From a checkpoint of a small mixture-of-experts model trained on Wikipedia: 3727 steps.
Below are experts of layer 8 (counted from 0) of a mixture-of-experts language model. Rows are named router (the router's row for the expert), up (a neuron's input weights, with its number) and show model dimensions 0-223. Each number is 128 + 32 x the weight over its row's rms, rounded and kept within 0 to 255.
After each expert's rows: "mostly gets" lists some tokens that are sent to it at least half of the time; "gets" lists some tokens that make up at least twice as much of what it gets as of all text. This comes from a sample of Wikipedia text that the model never trained on. Tokens count by the router's weight.

# expert 1
router [108 153 155 103 134 187 195 141  77 108  75 109 151 125 192 155 125 138  90 129 134 122 148  95 158  35 120 104 162 122 174 162 107 101  99 140 127 141  98  80 148 159  84 138 156 165 145 122 110 108 104 102 143 109 156 130  88  95 136 153 154 113  89 106 123 155 164 157 103  93 109 143 107 111  69 146  89 143 117 103 160 150 111 129  82 149 179 137 119 133 131 152 163 141 156 184 145 103 150 145 115 128 140 173 118 101  86 190 161 205  90 182  95  97  85 141 117 105 148  64 138 123 139 121  69 146 118 153 112 120  76  77 108 119  93 152 165 130 132 149 121 169 117  96 114  91 144 160  90 109 103 109 105 164 161  89 167 161  98 135 141 132  97 159 106  60 121 127 171 145 136  93  96 132  80 200 127 106 114 125 130 119 142  67  95 130 131 185 109 150  83 147 177 102 126 143 190 171  92 115 125  22 139 119 170 104 189  76 112 159  96 152 159 154 178 120 143 123 146 154 196  63 116 157]
up1 [ 85  70 108 120 138 141 150 136 109 219 133 143 113 105 155 154 107 167  98 148 124  68 185 122 161 134  55  90 160 199 113  78 149  91 166  88 106 218 117  96 127 116 126 169 128 150  99 154 183  75 152 144  86 110 132  51 147 127 165 155 114 109  84 146  99  90 147 132 126 125 126 171 164  80 128 147 167 184 210 101  91 124 116  83 114 100 119 126 144 125 144 116 188 138 132 143 119 131 165 126 150 119  81 119 189 161  86 108  42 121 197 122 133 149 117 131 180  79  77 130 102 156  82 112 126  89 135 101 121 126 118 155 137 126 157 112 166 177 130 114 146 104  75 132 128 110 143  79 153 143  95  64 134 104 127 118 171  92 153 119 160  90 105  87 147 122 124 108  62 149 172 112 107 105 116 140  95 109 108  71 117 117 139 113 181 168 122 107 199 143 144 141 187 124 106 135 137 157 145  87 123 131 174 123 147 120 177 160 164 145 154 166 154 149 144 133 110 128 129 172 136 158  95 185]
mostly gets: " h", " sl", " b", " rec", " res", " cl"
gets: " b", " p", " t", " s", " d", " c"

# expert 11
router [103 162 134 103 123 179 160 155  84 113  77 159 191  82 123 172 141 100 168 102 129 102 172  92 148  43 118 164 174 159 146 106  91 169  85 128 127 117 155 143 105 118 178  57 151 111 108 132 104 141 108  27 127 163 153 132 155  96 121 178  99 126  62 152 102 133 162  57 106 115 164  99 128 157 155 129 132 153 121 137 114 110 190 149 180  96 158 141 164 115  80 149  90 130 106 129 160  85 102 155  46 146 107 125  74 125 103 118 139  96 106 160  93  94 169 138 187 132 158 167 137 105 150  69 122 151 121  72 140 157  63 166 161 116 123 145 133 152 119 101 120 161 120 136 132 104 127 133 138  80 167 119 106 131 168 103 134 111 198 128 160 187 126 132 114 198 116  91 161 108 119 146 148 155 123 165 114 108 114 112 166 154 181 104 156 126  99 133 152  83 132 150  83 143 151 121 173 113 158 159 103 122 179  81 107 177 112  71 163 144 171 156 118 154 123 106 104 116 114 156  91  71 190 157]
up0 [174 127 151 157 174 148 116 166 129  94 143 131 112 138 133 135 189 125  96 162 117 116 122 135 120 138  77 160 179  89 125 147  78 140 170 138 113  90 115  80 130  94 158 168  89 168 108  96 137 135 157 165 119 117  70 106 119  94 138 118 193 132 121 143 159 110 174  99 109 151 151 156 142 153  90 150 127 148 152 101 185 158 167 116 140 137 147 118  61 136 168 120 189  95  84 173 164 133 139 144 136 185 138 151  83 155 139 163  95 144 159 143  98 137 104 144 123  91 136 114 193 173  64 173 134 115 116 152  97 133 250 114 104 131 139 156 199 150 106 178 152 128 153  69 119  64 131 112 180 112 147 103 196 132 135 186 127 150 126 162 171 103  81  95 119  92  79 124 108  69 109 105 144  88 105 141 165 147 136  91 167 105  98 155 164 161 150  72 100 147 147 167  62  64 153 125 159 108  88 182 106 142 110 135 115 143  72 200 110  85 150 127 145 168  94 120 128 108 119  95 144 140 110 147]
mostly gets: " end", " back", " north", " top", " south", " part"
gets: " up", " part", " out", " back", " end", " top"

# expert 29
router [154 145 183  90 100 131 158 156 171  93  95 150 119 128 220 132 100 134 122  78 108 177 133 131  88 158 148  83 136 161 141  98 153 120 162 136 114 161  93  89 111 134 168 146 139 117 154 192 137 148 107 151 117 110 106 158 128 106  58 110 134 125 129 132 122 173 165 174 166 145 150 152 139  99 197 156  92 121 114 140  85 114  88 144 238 159 121 143 160 100 114 113 142 133 127 138  93  86 184 111 168 144 178  73 138 115 125 167 123 241 134 115 121 152 106 104 182  80 137 153 119 116 161  90 116 144 143 127 140 160 136 140 125  85 108 143  57 159 154  97 141 170 136  79 122 118 108 103 142  89 129 112 136 116 157 123 193  90  98  82 135  94  94 127 131  92 111 201 168 121 154 142 107  83 149 122 143 132 201 124  81 157 139  98 161 129 173 121 145  88  95 102  87  85 139 111 166 139 147 144 159 136 150 118 101 134 129 127 119 110 115 140 104 108 139 187 104 144 138  14 121 215 163 135]
up0 [ 98 129  89 165 164 134 151 144 132 101  82 119 152 111 114 141 148 147 117 102 103 101 158 143  79  66 134 106  93 136 118 149 115 108 126 205 152 115 162 150 103  73 116 122 174  82 140 127 120  86 115 147  67  89  95  81 114 164 113  86 155 109 126 106 135  97 116 159 136  82 155 146  81 156 126 139 115 204  89 167 173 104 114  75 140 118 161 115 113 154 118 159 130 133  99  85 158 134 139 181 121 193 156 117 124 128 170 168  96 122 172 106  75 176 164 121 110 112  59 149 187 129 100 246 100 153  73 154 118 109 131 184  66 132 160 121 111 122 107 160 126 115 134 166 168  95 136 181 167 111 101  95 116 124 206 136 183 145  48 166 104 133 111 131 154 107 179 147 128 102 115 155 126 105  75 148 191 178 122 164 140 118 174 109 107 137 199 128  50 106  95  86 164 150 139  95 119 137 119 145 141 116 152 112 153 181 119 125 128 158 171 140 128 125 182 171 102 125 168 124 112 133 131 116]
mostly gets: "==See", "-", " fin", " non-", " newly", "\n "
gets: "-", "\n", "\n ", "==See", " (", " $"

# expert 20
router [181 129 122 132 138  87 142 118 179 143 106 100 117 191 130 133 140 146 150 114 166  57  99 133 137 171 140 131 128  93 112  96 134 151 188 126 163 168 143  79 157 129 183  89 121 108  93 148 107 144 148 180 161 173 115 110 192 153 151 116 186 116 103 162 121 123 102 155  82 132  74 159 155  66 141 122 116 118 171 124 130 161 123 177 144  95 133 140 131 134 122  80  90 101 163  98  90 156  84  53 173 115  74 157 223 176 101 191 125 121 152  66 128 135  96 176  83 152  77 158 105 128  96 113 130  77 172 127 144 144 181 167 132 123 173 103 164 122 165 101 139  74 129  97  90 147 138  95 107 161 109 187 103 139 124 137 106  83 101 162 140  86 141 148 156  90  86  82  85 124  97 128 167 124 112 125 160 141 160 119 145 153 119 127 110 139 110 183 186  70 112 112  90 139  83  93 147 144 169 108 165 131 135 186 165 120 140 145 141 154 172 224  81 105 121 127 154 110  94 137  82 125 113 110]
up0 [ 75 119 127 149 102 126  94 139 153 111 150 110 135 122  82 112 165 102 122 130  82 109 117 140 130  78 198 155 159 103 121 163  82 166 152 124 128  88 118 127  31  97 107  56  92 116 104 159 111  91 101 119 106  74 162 158  84 138 140 123 122  94 111  89 125 160 134 194 173 180  81 135 121 174 121  87 162 134 203 179 127 119 118 130 148 123 153 125 175 113  59 129 105 129  97 137 135 161  99 124  30 129 124 105 175  99 112 118 129 137 137  77 141 186 133 147 118 121  99 150 107 201 102 127  85 137 109 120  63 127  90 123  94 111  79 151 131 155 139 174 149 116 191 160 169  85 150 175 170  97 129  93 174 102 158 107 123 109 120 139 114 166  63 108 171 104 102 116 113 150 115 119 152 141  90 141 131 117 121 104  91 111  85 158 107 117 130 112 131  64 104 121  99 113  69  48 132 118 108 148 156 172 142 212 183 138 134 132 155  82 175  96 131  84  84  69 133 151 158  99 133 147 127 120]
mostly gets: " his", " he", " she", " He", " His", " her"
gets: " his", " he", " and", " He", " a", " her"

# expert 16
router [ 56 182 133 116 133 145 147 126 201 102  95  81 145 158 137 167 145 122 132 134 129 147 148  89 130 189 126 112 163  78 175 160 182 104  78 101 177 160 108 197 136 131 101 161 154 182 176 160 149 149 102 188 127 145  89 173 138 164 130 124 113 170 178  84 158 118 140 120 114 135 112 140  95  87 167  94 154 109 122 106 117 181  94  91 133 128 148 131 131 141 100 124 148 169 139 140 178 153 122 140  71 143 169 148 113 102  92 166  67 166 130 147 153 115 192 152 144 166 141 110 131 134  97 130  80 110 105 160 180 164 128 145 130 136 122 104 129 105 105 131 117 151 190 162 127 177 116 178 171 196 147 111  97 127 143 165  90 145 166  82 162 146  38 160 120 177  98 112  73 136 141 119 114 143 126 137 112 137 107  84 114 108 119 103 163 108 103 128 123 109  77 139 128 188 116 123 136 159 182 153  84 167 135  85 148 188 119 122 161  50  99 124  87  65 103 139 152 136  60 175 204 122 101 114]
up0 [116 102 132 134 144 139  39 206 159 107 143 142 120  88 166 127 101  56 146  89 142 136 112 164 103 141 180 154 147 167  95 116 106 163 150 166 134 165 128 177 119 132 118 163 148 153 128 158 136 106 168 119 138 100 162 113 128  93 185 187 106  87  40 157 163 142 150 141 140 101 125 147  85 128 126 152  65 182 126 129 153 113 126 105  98 122 143 130 132 113 109  87 120  69 126 123 145 142 173  97 232 168 168 119 203 146 116 106 105 146 208  79 155 151 128 182 169 141 131  65 114 185  82  91 112  82 112 106 118 122 118 102 122 177 176 100 115 174 184 138 108  96 155 138 104 131 170 134 115 113 225 124 107 124  93 151 167 105 105 153  79 118 132 128 165 109 129  80 136 152  96 108 102 115 120 109 119 108 149 126 134 111 171 101  73 162 121  97 126 157  82 124  79 113  90  82  71 161 104 112 126 136 129 137 124 141 130  92 104 108  75 114 210 146 114 111  92 126 144 142 108 115 163 167]
mostly gets: "\n\n", " Towns", " dat", " (194", " polic", " imag"
gets: "\n", "\n\n", " #", "—", " (196", "201"

# expert 27
router [185  78 129  90 150 105 174  82  95 138 109 151 132 123 131 144 155 110 145  82  80 178 142 131 165 143 111 196 142 178 166  90  94 110 177 161 109 123 120 157 126 131 114 151 132 175  64 101 114 135 125  85 134 141 153 121 196  62 117 142 186 153 144 143 130 166 121 109 121 165 185 158 165  86 126 118 135 178 194 129  82 122 233  78 123 126  97  88  71 116 145  44 116  86  99 151 158 103 112 116 136 147 152 114 115 137 116 139  86 165 183 200 111 129 142  99 100 113 144 129 127 132 125  99 142 120 131 154 154 107 175 179  63 128 130  98 149 160 100  79 182 134  97 133  91 197 139 140 147 127 140 138  65 110 124 155 147 123 149 215 136 170 174 131 170 150 119 153  97 175  65 132  99 113 123 118 129 159 126 100 170  91  87 110 116 160 158  53 134 154 129 191 154 156 108 106 121 130 133 139 199 142 167 139 114 119 125 134 178 120 128 166 111 131 136 137 136 111 117  96  94 160 167 135]
up1 [128 132 133 150 122 156 128 141  73 113 104 168  80 118 129 114  85 158 124 165 142  77 153 135 136  94 143 117  90 108  94 140 156 114  87 165 115 139 112 178  81 142 126  88 122 139 143 101 103 125 196 150 207 102 174 128 116 166 135 113  72  73 122 156 149  71  85 129 109 146 111 123 143  88 182 172 184 103 130 134 141 168 128 125 117 115 111 111 160 131  80 132 112 171  72  97 122 127 130 195 110 172 116  99  93 123 112  87 144 100 144  94  72  66  94 126  82 116 125 136 111  73  94 146 169 131  97 109 145 116 155 108 178 170 103 154  74 144 109 175 129 162 139 160 163 134 135 158 110 142 110 148 117 206 113 178 165 116 169 117  69 104 148 117 148  45 126  76 111 151  78 174 128 130 140  53 138 168 114 159 100 141 224 106 110 108 155 131  95 129 168 132 202  80 154 119 137 103 199  79 136 149 121  81 124 152 110 118 129  84  86  53 150 143 132 103 112 180 110 137 157 152 112 100]
mostly gets: " into", " during", " from", "During", " During", " through"
gets: " of", " from", " by", " in", " as", " for"

# expert 8
router [123 145 126 122 131 148 114 143 189 147  72 143 118 116 121 131  99 166 126 125  48 173 146  99 186 152 129 109 131  84 128  99 133 113 120 144 100 150 168 105 138 161 155 176  76  82 110 107 129 135  63 148 182 124 103  93 144 104 181 170 124 204 111  72 135 150 137 124  44 117 146 134 170 104 151  72 101 126 122  94 113 186 111  87 111 112 127 153 102  72 186 144 104 180 145 150 129 132  81 108 137  88  85 124  87 165  38 116 137 169 146 145  79  96  95 149 167  77  66 133 103 132 116 151 150 124 127 198 128 177 122  86 131 150 144 111 154 103 155  77 163  66 107 142  57 111 129 112 174 112 165 115 103  65  71 129 136 118 111 101 130 157 211 130 104 134  75 162 111 184 118 126 104 103  83 134 129 137  98 124 150  94 188 116 109 168 148 126 101 145 165 165 112 161 123  99 172 144 111  99 133  87  90  81 125 136 158 164 140 133  55 155 135 134 111  93  88 138 112 117 156 118 135 133]
up0 [159 147 103 128 112  98 159 143 132 141 119  87 138 178 155 164 151 107 110  86 102  83 145 150 115 110 111 152 111 115 120 133 143 154 106 146 135 102 125 161  78 126 127 102 113 130 159 174 135 149 211 145  88 132 106 117 171 131 131 124 157 167 125 111 185 102 110 104 134  86 120 186  92 134 121 131 197 141 176 138  75  82 138 155  92 155 146  88 144 168  95 152  79 128  90  85 108 163 179 132  98 111 209 160 128 132 141 128 113 110 120 105 115 132 172  71 121 130 154  89 143 124  51 171 113 145 107 121  85 139 127  38 146 122 235 136 101 125 138 138 145 144 193 164 104 130 135 134 118 111 150 133 111  74 162 147 117 164 134 181 132 150 126 200 155  70 165  77 115 110 166 111 110 172 116  83 119 205 138  84 158 141 147 140  52 112 187  99 143  76 134 156 101  90 135 102 148 115 184 145 139 131 148 176 160 142 126 180 125 109 201 105 144 120 170 132 178 157 162 122 148 159  88 190]
mostly gets: " www.", " “", "ww.", "==Biography==", " (M", " (\""
gets: "\n", "M", "S", "==", "C", "P"